Experts of a small language model: a shared expert of 576 neurons.
Below are experts of layer 3 (counted from 0) of a mixture-of-experts language model. Rows are named router (the router's row for the expert), down (a neuron's output weights, with its number) and show model dimensions 320-383. Each number is 128 + 32 x the weight over its row's rms, rounded and kept within 0 to 255. Numbers have three digits each.
Before each expert's rows: a language model's description of what the expert responds to. This comes from a sample of Wikipedia text that the model never trained on.

# expert 7
Description: Articles and determiners. Articles the, a, an, mostly after prepositions or is, including opening The of an article, such as is a village, on the.
router:093068099144106119139154171127174121121120128137117134127100121140170132095103150112121130115166129099108105123116135087150096123107161071107152110111147119135112236122075196114157086138121079
down0:099064164074171136071149132178153113101139147153110204166122148149105095041127128169175143101154117160105147144123137176091208137177183150093140066166117070109159099084097142135104127144094112
down1:153067118089162140134103139126107173100188147103151173159106127147155068158125086141096144154167108107179144128198105166080114125138113113124070145144108146124061134187160182124138089133116128
down2:120135079104130177088154064077178168119167140133151096162137143106133119119097116141139091137183132117135107157110147197164125133113117165084098117107147157094122137163082111160185197119102145
down3:093119111083110111151133135128184099110142148205112091133066139110118099119092085196174090175131152110117112156191133158128115124130096146173108125144123110113163137090053156149148078159158054
down4:175134113177129205164163143147179149102130171077119154150090114144050134118084122127095111075162184165106127151104148107087107083119129129144092106091085132127127150120116151087184179113115120
down5:073178121131120105108135147113163103118101189134082143072107076168063123128171156073091110091098150098072132082115085149144132158097163156085156113113116119125129101054136144148108098104138135
down6:098157067146183038136097068124139150102144159118102104150150105101086094106118131092111101194139177132137185192192107154150157108046176119119071124088105060090125146177135092105125147160122089
down7:148101094136062107122079084066082144087152153061108100138106127068113133119138103114172116191144109071104127144106155157111102119155229181132107165152101130161149144156168095117117149185113082
down8:177116176115110099095148133170153131184136146119134153106104120176095128172131131174132112136164167112138112105073155088108161123141142197117108112140156137148123111137119150172142142136136064
down9:142150124117164112039156121150113152135111074102104091044113147144119112131116093106144137114086127104137099137134122084140171167161107136165134163130157157142134118154141100146124098084127154
down10:166167152167117117117144203149144162124116131162106117145167147156090170118156110126125120125071111112135141094077142162133189163162098131133130184135079112143092123096155117160139115093149125
down11:169125114128070151124145088173100171132151120098193133123137117071078138127104170117166184175132142157136133172168158177157095146177155113133143126123201165187148087083066107118095116143075087
down12:081155157145115114155109127157115112120088073122090108195097061111084118099081126118135117151135169156124092117144146146112136139130132126148184144207152099092169152123103104087121198200152139
down13:108116082086148092077154117116102080111120091110124136081130130194190101043109211158134125111131107110153131117095115175113116063101133083159130147069110120088107140161134092173162093145097122
down14:105145211118113132158130121071147163103138102145028155103179115140155133183070120155165089116143162107122158167133134157127128147114091114120103129121182186146168151120163132141134124134107106
down15:089158130128118166145189154150110156120106134166082124096155125056124116097131088110115112090145203133140104153142109143129137102114109093156111109111082133109116150142175172076097169169165120
down16:131169135166160190169113132168137133147128130154127124101138100221158085120090124125177134170172140117118145143104068134102101098114140138170169148090167097172123161111122149115175154094196113
down17:149121120061114132125144143187153135112137137155185131135093178160122143083088141107114119116102102065123163147160152162147111088127087141128110189136101107164184163171111151140173181123104151
down18:178114080195125146087153169067127162178188139123137130139125147127157103172189120173110133102123077107122151071138138122049147101109131130120185105101186151103119166156112085116183118163112101
down19:123128175130159021145180092132079074089133077145132107187133049131098149112161126130139138110108153115057111115118181176138098151142071169103138125141086123081115140133110132129133076079142155
down20:152106139149214117080103105145093121127107125103145139150081144155130117203115094132148178108152097161123130177128141092106088136062165151069110119153121099175135120150067129093197114161112185
down21:092180127130066144094090100159179165158111118137060132159153098111093118134150154165175133151118168087067154178131197073148124152124086155070086154112108151118123101132126091132131167133140088
down22:088136177190165095175101134147095152099057107180160081085066118069115117124140113113138134139121208112138097112125143168150174146130077131107133079111168130116132120100094074130113157143129132
down23:142131187144119079111134110136052133114111063109099108166207153093150159117113148097194153146068094117079109125111138127121120118100058108086130133076144111156165168139078111122158139166057143
down24:124125133162077120153106133121104100104079116122117098111137130168164114140155144120126151146086130081054144122039151111067131127140118124077132077120053134166124102062174103157125072153101099
down25:120161097191126163114167120130062135088147193136134094121147111118055094128153146145157120110116097143083174176096100167152088130069141166149111133128137187117146097134111163082116149100070162
down26:089138074150161133153099139150061141088110176129119144098130089129089120165138138179131119141075087101147180168129126193147097105166113145099161085130122202108130138113092146099114115098119189
down27:102061099124146113097188152171145127066093133120138092124157162178177107091145157142071131119154151133216128168200102095149155123132120100118150114132102179111155122125145193093178102239112136
down28:159179173125136052076142140164126050086114043164182108197181171143123157099103153110100130151178138134135164091134138181133085106186133112091188175141149051158106173164137110157151154075136155
down29:153121111158139107139127127160116135135117163130159202127154080157105160080144094147155096146139062148166157068156159090133148114080204121148206146117116114102141149149124134164130138133082129
down30:088157086065174136176132053166135152135096141103102180055172161098127163132147160100151112141101091099139156149177149163141145130153141127148118198083151082149145082106109038113129144170091124
down31:123052161092105160059104133159135093143119148116145152135111097132148155100131129110173093095127122066084162126146134130094110099086136155109233040117122139136115102114073168109112147129119103
down32:149174151154139076106151123059081140122162092183076132105137127159116123129150143183072153064144174156161190163101100138075171165108105077136155125118141185112124084155192147129140094080137167
down33:174186197105167163176199191118090165113104181160118124167142058156086130169122066095119139094165174143115143126164066152161096135144119142077093136188120156193112164155113142073107141117189202
down34:119126098140170142186155104110152105096120126132171116153076141155110107079119120137208128099127129149171159116196156131073130062132168181173123112096116140113128159080156069125114113148079134
down35:108148174120126156088187148125191138131172148079214169156185129152125179122139118135132127143178081085171159083180118129166157130131163066112100069060123107177142153143171178155095160092151142
down36:136115094113103198119133102143092061104094119127130133125122086100126153117100155212086147087157104131158133133141167138096211165156134083084094129094122125116120137146074130175143111113095075
down37:112162099086096089163084154114139216179134122182100133088107105099127129170112122144101124134118124168113043170110161132051206137151112166117109089134150178149114120122122190112139142163141125
down38:107140122107129102158131187123103109097099111108122155173118126066137146121121102097141108194158130131167138134114114110156154110063150165135108198188155094150107120189116166088159182121208111
down39:100206122077142139100130162112121137158128090117121139150112095084096106065080141120122087127090098128110100194083092154129069124139144131110132113139130115139178169145160153143149079096140093
down40:147099107102159154119113139092127112078082099051130068120112124101092113124105149139194083114144118107137103172045148127092107126089143074108138136143136095180128174190145065131152120096132161
down41:096139092132100097101162099132145158119143135107187112109160127167123066090188132122169100172162119101216086141147126163097039111137143117103132186108130127129104092113180083117138151123110172
down42:129115077134121111133113124148117108122115147110098131134091081081070160113130131059127088139149107156140060166134072154160089147153105142175124157067129110114147107149195057118154146148130114
down43:142098119061177152174130100115159055176147165102166182155078133130111160168085151035143120141139178156092112150133158130100125091127149122112149158152136095123105163125095155114200113122173120
down44:109145138149134137174143103184101158159122159065187141114168143130103144145067186133137099169134129093064153142174126074118136139139128158131140149129093109080134143188189085116113092198098167
down45:127118179169070110144160130148116109139101104067166136140108132149114139109108134175073155145169183102089121120131198148134156101113161168088063145115106126103164198134063146132161155172132119
down46:160156109175096182109112188078163149148172115109138167041104115112153120157119146104086121125103145199167131148130118118130086138087119071126114137121158145168114136120108141103121102112155097
down47:108180156142168114130113125150119134103151133131067133196107189099092104161075169139116097121108082147142084152118122127098138129131094158120172127107129140115052116104065152151128154159131077
down48:148140122149131120100195128178098088135170097116097139130116110121144130121156148126160147084149125143133134112151103129107215082109144099158152110171144088155153147143108123150189142126141215
down49:151121143127125152162143101097114164175146168139185133169125129112128124098124086102128104120119124145134107098134156104120155124096150183146123162123112136142124138160063078093148106084111080
down50:101142202102189176116145096091114170172121066133151165125141138121128117161125168184138119141099114124100146090094080158081115158141065147140152089152111204131143085053102138144138173118125105
down51:118148141137039152191148140134145110162085150143082114176153133114113149066079147098182104113177131133147084114107088172180099141182128100133119100112095223074110123155071118116055157158120095
down52:085118086080115065128163170118159106161129101105188188176094097126189145103136148125151135216166177123149176107156103141095075157161132143168177138146093130129106148124180063089148147132106145
down53:130163112143096132161146132142129104116150107113095130099126077124089121113101086151040096177101187124118103152167135123112128146099093139089122146131129125121153163173111120108115153162121128
down54:127130105132134110122115131077152096116184164159154099077135179131119117132133144093155158088084135164151089140107169158123092139142118093151143138148172063132150137123125136119117180126088099
down55:177147153117141185141108095134128130131156112154123092116081124141143134126093096070096098098146123168127075140140166128184118123113155107087076192139152117156156108122153119136136142123158123
down56:162174109063085081134163124136078109128131122078120147120105090168169127112210125033120135070114145085082118120146134142146128164176095095158117102141126120108135105123129101115136098109125130
down57:208097157169083082151125140128128141085065121136120132163185127146088112126118182138130129150132114071110106087122119081101110117122095090117122133101149169183100090095110162135153109142148197
down58:074141169109144140156140095122146139148119131132160162117132154179103087164173120147152117150110151124161159166081121187155157061130152077154102139104129148195083114101118121126091159157073091
down59:138099135112141120139154205045180117150138122123125084118159086139164155138115164182168072103138153215095108136165120141147102161138152117069097124157083062136112122083081069177155118149084115
down60:114138091135158120156190145122154155127142101101144145090160124073137151062136177130154107168165115094187108081146103104132133102144079102120049132094136134079121133147136180143092089151060121
down61:117156094135120088171152112159135097157100164132087123165116120103193167101119147130097130153128173126138181120140172151184094077204183094114146141107135110118174084090118140119107099156150097
down62:161103147162160127136177132084107120148122059137178139089148135092070122159148093105127129134084078180166144134138203136138130190131146149110181075128069085150138162130117138104104068157160125
down63:128124142149171170109137161078135163084192117125182087101170113120105156156146085113204131116104103092147143183111097084084086209064155152158150101175072147116165176142102101100126176115111136
down64:121111150153121121169152127141154123117142130172129106180126043130115124177161131109077085151133172065120154091069119150084069116081162144069121162154092129115124145148063067158141102150120108
down65:109060114138133147153144100118118178159111115168146087115113134124081121137097130104096177124175147116142141176093076098113151141055126111141095116056134136075165110219068140132177077112176141
down66:152135108061179128130108118195115132099056136167097095149137067158096108097115101095088170166168170180178153104122140160060128128109136146104193141124130094175165138128178080131095170119118114
down67:101065111134122128079132141120134124141164122186061128018131150139087085122054151120118108129169128154137066153146115093120113156133098081139172190129130094093148120125155101115107104116121162
down68:129100110107139110148155143088175144199113163137147164151184158105139079150150118159183116075192106159192141121139107117181084155069147110115182172145153117183159106166076119104114121067179126
down69:112064093179106133151165137163112162142133126122168104138165125184154100118134153149127136160174047086097162134099155193105092179107121099150136103079167115109136112104100114092097046162110109
down70:121073070132119159164086125147105086128127123139201130177128185081129135070159174090063147093053155155177155092116162118067169188108078139128138184098194092142158124156130134119148134109096134
down71:171108136155139156093104178087130081175168066148109116169135148134115094118072140161132106115177077140137073083074077161105115125117178097103106194151159111172059111152131126173147175118170112
down72:093158155092174124173119168157122120148139160103154148180122139137146182178162114134137148113061107081124164089129107141107117126114144123086138121109092131141182170130127137206174130132104134
down73:117089124120122110159110160087048091167092145071121140098109140159093097100086132206117136185139150185167135152104163118166175092148093114133127098123141113151080124055120120095060153134112106
down74:124112155137123142104125053132116074121098104093131204095118139161123112102122117163116109129123022121109166088141172131157162098079135156139161232105119133108138157140158133146173205129117163
down75:054153133153123162092110098090131119150158135116081165100116114183138162148095087157166171168081171054126137076096143127092124167136125193119094151141141171154082109064099099152139113069121086
down76:107122153134172161128093122115115092157114160116130084068113146096159131128116138169189098146136145099160120158133072112101104142170128144134138145171135143117171128080071149103146125078158114
down77:204062114133134084097118135097135163089148111130160163140222198075116140111143174094139135119066113107134137114107170071106124162115164137141080102121126061107169174106123148061114126145132143
down78:125109127100169107114102103113143106135091084080125113107144193146109146146105119094133112140089180111132136144149170075117159121098178165136105129144074123111128138120182138082132106092125059
down79:125174129139122069151102106105099067133180115088198140183082105134107191158137090057063091113142137097128129163127152157117153124139064123127178143156155147123148106135159124175168118146132137
down80:059102140107152109154164140140126117119111145196090177157147074122104127181163161139087118147133212185136115137144146126148160091143143125137164115120090113140145124153152181069090101125132083
down81:145169111117106102113120127130166108121055128108054100131129183090097133139111092166133125197123084126145142150173089189173138101142145126086041160103091135131116118172117143105062134148099153
down82:102108155169152140120097153169094124126120099126164184088150115145099100121090141144114179107142093070084109122155114117146127130097091136126094195113120077131170124188112081107147130114101116
down83:132108171143111133098114169155121135147178148116190164137073074145156085128132103114138055114101116133187133154115124175100179121135096110120186138139142189175141072138108095102170151124182204
down84:163077148144155173102126161145093059132143154111131141147149115069151125097143111202128145149122121176154157182135068073138172141150058133192110099142103111128081064126147138103079128163146129
down85:148110178096172109090083149131003077100110118129126158115150130096111153199072117178146096090128151148110105162085107130079138131131115164088166090160104131148112076085064110073149183164190125
down86:147138156140142117083106138214070171064151140125188155137128110149101131139115094145130099094101142083151071078146157152166106179132161103148158151099168148076174112102161133119106172162133124
down87:176082154162077071127139157138120097110113166128145104137136203101046077131136159102084162129104106146072085169164086165121144132102162094125099135125128094106101134135169150098190209124152131
down88:102117143162193099090150138201103179167135157090136142164149146184141139124117076156144134131175139127125150112133068164114086130184129105068102157169126138183106081119143174110107064147172172
down89:113192120098138168067115079141133164137090182170063121145159109176074183128058143179108167083077154181127145158134137126154185135161088146112160139133140082112138098124155126101099134077151082
down90:136128101144129161100132112135161177196082072150123104131114134074183099167197126146204114136094143154100149118164115081152182180091113133048044156176121093110107106157134095142139187104107088
down91:099147092191124141087064139124095117098106137163128140123135122160147104120131215126150165143068125131159144145170132112153131145163120127148137125145131126100136132164097134108082175150093165
down92:092145105145097139102136115148151119120155168130156152100089138122166094095147204131100169141164139129094133171099141080116066195146093121167063110102184130116085149084155143104103117120119117
down93:141111174110118120166080116143092147138179117134055130128124124154142131099154079111107145173118156160101149074093140119105121141139143093151127137122191141094140086111188079130102145093116120
down94:160140076168131156149145185143122187092175141140099124046143140078119176106119117096073122161138159121136146134164079154165180138088092102119187143066185084066156134125093112120099108128171140
down95:124120076100137074095132149185080128119114138097090121149175120098104144112123147134140118108154124111108155140119159157124105165167109149106166102144137165113098116110114157165125109113176108
down96:092108124152159161137130176098159123104107139127103164112163121126189157161060140155099127097132162069134150144120108155101091090118089141223131134148135166102090088118153078129098097131153145
down97:134109161083064057086136106147111113140107129150115091078056088141130144103164095129135139126167112162063118123165176146101211143142145130154125134123110104110155171080088123132132156166206108
down98:193124154204115077120139136098118109126049131115130081107149134106106123127120126059195123142080097055127135152136050113076129110125159070082159185211103176159137159159133118147141112097145089
down99:109144152135150153113180142140165164179124054156144103193131145153090181147119105129060119097034150139088170082140134133133116078131180120136172170122109068152132072114104134149084120166144118
down100:089105142081102142095097112135167119130120079108095129110049070160096175171096182149087145157096075128069076178133109167097101140106118115081089150125132182189135150151157093187176135174147137
down101:186128115188163123127078148146085171123124125114090129107178089162052112135150121124153195093153151071107117150153134114102147078165088160145163058164154194081132220112101153150134114113172127
down102:216166142165145117102100134138158111140098109134119139182115115154110168095151152120159147142125141142113116107171091117121121182128123116167103089163175177162111203122130193069132128132157133
down103:177159138125163146136139210128139113095164178048100136116133109168073058070096105089108086101121141132103107142142207145147087099077132132094128178207150128076140143130143141128203198163136140
down104:136113105158081125097091179156084096107116119138132114114129117120127169075138079122112097150148090140120155079167167096145117148152118140115178171124145168149130118150164143078102149104153106
down105:123153164166178116150171176104182112095089147165138094194108136137110149130110141106061131153119137093181111115119136105107137120108119097157121142089079092151113159190194109147157149164086125
down106:089048099081091102235124112103111120115168142113071129136179184120085133101130207120066110132147127145137112172164152069178168102130123092067146141120134091098158123143134123170125103072072170
down107:121094131146166094083077123144132064098113100183105111143148163108141132194077124094097115094147184150118146117093089186180144179074119159062155152099096188157104080124066091126135114145163095
down108:132171105152179147180188076116125115152136096131157180121189131086136200185154104130125158142087091077198154105134117133182140168143131152129120129126134116092094064154188187111104126124109082
down109:141115153140136182151153175121107127171129111121066121116154089113147093127073121090155091146118116135118137127171240103046080121171118119153131225110164159079144181122064137151111140086098090
down110:158147112143101152118112133029123131056177146167134065095114093122120121110113147144124046148082110127159130099138134116141105165082143083161103140110107157139132222113095139066147083091032139
down111:080096053113114072130104155132063154097094087096055087090134117097124072135121154129055103110121172072147107156159103110159163158195169080153077128154112161154134189141123126078096112176128129
down112:136154055083108143139112157102104123059144093147110146147144130125142151136117121114114206103067173127178181121126092218120141095138145121121156162147161091092134113128174156154085111072127138
down113:164114124106130133145124131133131139103147163073204090196150166171163081112162089154122120046156103132131134116152156103132128195143067141088131153143145143122086121136140108132147174204099155
down114:099144147119126071140117051144100139116155112110199115145123161153126099086079108108134155084135200133191174181145100110109098060090131159130220134155123148155168103090153105101164139127103117
down115:182106074132065097164154157078168145139074144135097135123157151112136101103072121115197106125110180149157083107079112097155159148088119151167178070115120161125142136080130070132181125077138153
down116:172082132129134150151101103139110136136125121118178133147164170135052137112156122079106084097155087126087146149157131101062151142129159148153177120143086047105123105109115112074089121115154107
down117:161147121167097149143128115163084119174159168106145168066106123185092130161125132124137121042112123171111176115192112140109182159131076124171188055138175113081158103137141140144115131081156127
down118:149121115165150154146162127089119185137164121145075163110136098143132123109171188139101146107153073153163144165173083145169177090167151170097122130110075111124151129163109105200123167099118118
down119:132122100158089130106111120127150136160162137122170117149105207144158130159076096143126139153138103137184141121184159149137148134085119100157078163121112113116106104161205133158163194142120148
down120:117097145150140195128172116125138152071072080151112109076124128122138159159083138132137076134115144124052111088130069122149140181131059153091089157160083131119065097101178056073155141169167082
down121:086072108103132088138132075129139123155127226188124132174127135144172165128126107052194107099180111111121118085165055096177120124155219153115164097195133119132110159199094125144132063160174133
down122:140103181115074133021067094189111116152086148166095148084137092132102157088047137130102122147206112139144111146119167161170119134176166095125083159096084090074145161113137120154170154152147132
down123:133120126127095097105136159066124120175111125131133135120149089160091171084150101122136076132179131139138148107118119084143124125100083125106146098129092119146099171126159170103129101090117171
down124:084102154172108146107142136151126091210118120123131155116049129111151153207137099186136122098131139146136168124056115079209139117115061145134143104133155146085122143087111129093113104134098097
down125:080095180103171106148153152075168162214125122093129084072088138124162142144085160109104084145121165136135066147112102112122117110108078144120135129123093118163160170087137113119087162104125145
down126:124145148062115147114094188134111108100157188081140160110207136138114133116123189112138161139097132109190139100149110208158083111130184103182132126111148107033171083154167110119067176146104139
down127:086043161095159201175098097130096081050120143109099141059151107111091162128030081083123154081112143126157099103114118177108113133134110101093133153161087148105147155074157114141039104089052141
down128:076127140098114127137118086151198099153123182145105155133132160110107122115166182168129111165120126125124128146098160166103141137127092158094111199101137179120117188141120142109088131146086152
down129:116153085109135163091071151127093084092154129110156119150102151109138052104130196140137130099158125115137129134151090093132100129118111197123117140138111128117158141156109090160120153145094089
down130:115106140096137150120169093071173173102084136135081123109113067137101102162143121185123088127069101107100173123120126148136110159164147117090131132150116171138083123114127110124167169123238107
down131:156144162132112173074136063118192195144166069115146128110113134144079074110153114154126137098113073116140123079078048095105125073163139093120161116120126112156162091138127112145106095102069149
down132:070153096162125098112111142161163052168115145116169119106156122148146112122106123138102115154075123136165135122129100080076158097137100121152140150065100165118128144153141102110178181117161131
down133:139132094157093075053099167174133135128101150152085130145096152163114163082119125102129083155113129108161126184063188117096102163192116101129109090129112120123185111113134089123151172106138160
down134:115114146101116086138181089144120136138148114183122116112162137141147088103172150152133090141120107125071111099044145101152175159145120129116120101149156164069104135115147117096170121121093100
down135:106167120157126136095139089106083052128154128167151082100113179081069101127150102137114116098082155169100065177119119185098110129140143150099129144144177121087183167112126199117145139144117124
down136:087240166102096135146133111100146122162063132168136185098153196084112089126179146181133141080113158173126134102124116117107087107174130111104137184125127099148122131105123105171188124087172131
down137:149107130075129149127137132122129153124138160149139099048113111160123118193140102185070127107150206133116156144129127128130078185128050130215088111113105074093114073132091061078057133117096111
down138:139086155094092171133080061131120190116138125120166094133159122140154161152113149168192139148129089132143119167153124147144129137115136099115084022134120160129139112118146145148125169141115168
down139:065125102125123147131118146105105083115105140064122166144129093173176162098220058127156093119126080135121131124113130155106136161091153101093130157173109134218163161086185154200173095180191189
down140:132131110129108196150143186081095150125127114138068067147113126191076043129127163163093128094120120071111134120166144105103148078075070122096142090151122148121097113132093102076100132162165100
down141:113119086177123151190067112090164088096137112165143119161115161127138188113146083122178132119106140100071120184146067067162126071113095188128141111099138140139107088102097093124155164163102148
down142:125072217108146132107122189159131148133078177091192136059098147115091162106092147143127117096110197178128081175120169096166196117166113102156182102143126139154118155111156150134174169127152165
down143:117097144216172100128105120105121078119133095131160151113087164158144156163132142191143165155160139121169068150103145175096159113090171097079144187158200139093135128096059086132085075137135075
down144:095125140134101130129150161090167085129096142039074169169127161121162093130098141150153128099174109160137093190119111140115128155124120202108138193130134184108159131144150039113187129155135113
down145:102116171105133129139135138148139078120111167153141126170129105144108119083158172157108132152153094153172109040096163066166149124128085126132119116049168079104095114154146113139066099116117115
down146:134065137158168175125156099094123178106147126163142106145123133138106102105196108104136061143149161146096133101125102083164103174142170147163156146106168117177126103122143089163127123073119169
down147:114148033137149140098135103135053103120097138141105090141094129125103095130096103129079151099128148099137107092104095127085101090122126128168092159114094146164064126159130168097139140100139134
down148:116098108120083147127199079109147128166124138113144114117112113167053119100144157079120111141155109087126082159126095099148146112140109171097158129136121118200151157163088176137156128088127126
down149:137141144125151108138061083074189121097100147136141147161188155116134170083088118160068131185158112187124114151117119044116121114123114143130094111123177131168119146104065182121139092151164076
down150:151140140138129088156127124174063128165085145135096141116192173143139193064122109136103102099105111153130170060131064046109097065081170078146191142146124089100130077088091138142124160127111140
down151:125130156109056181150150138130128128112125125171114100156150058093053114073119106054116152146102158170148155141117138142155132164174119182049068191101100117138144130118173112162160153121156148
down152:102083164073073191127114050095115210129114130184174124149129134153092094127133080079070179118150048134117141130143125179151128093190158116155097140113104174146115116155214152155168155118175169
down153:120082078125146103101134195092074101068146128135190128154134192194182111100188109092136164111064154149104102141119102115112084164082157086115155091135086115102104129174162120174125132043116152
down154:105089126079155133157170146117144214055071157133135172139087125143100116120120077148152134167118088163093128099089056114101196089178102092059132150140080165120106122121140129151139159153090116
down155:057165104084149192159107169146134085141120156146141126116125118134096076135134114191124098130100138145066191098112139107124124099127161099100119158096159095095076143103108149152166109106174127
down156:224179174067152142119113118180128118086077088108133091177122122153126144181113125161144139119118093130143088130143129139189144184135106085130153104099109191134134086103148099146144123138075165
down157:220094135129119102140133171079202123088173143079130083123128100156122133132114160176147125138137089162039082119097163089079146210097128101159128100086103057124131152147115151144132122208082085
down158:089165138122094170066158121103125136157149127066156103126139125151084118131109170153085160116117137136183154107113135144140101099098100111123174094106121111160176145115103082098129124169110167
down159:112194137115085142079167120197118078092147149088120092137132200099097094104101100138177138151120121142161153156094109096091150125109141134113120145148160222100167131160083110107074114110151083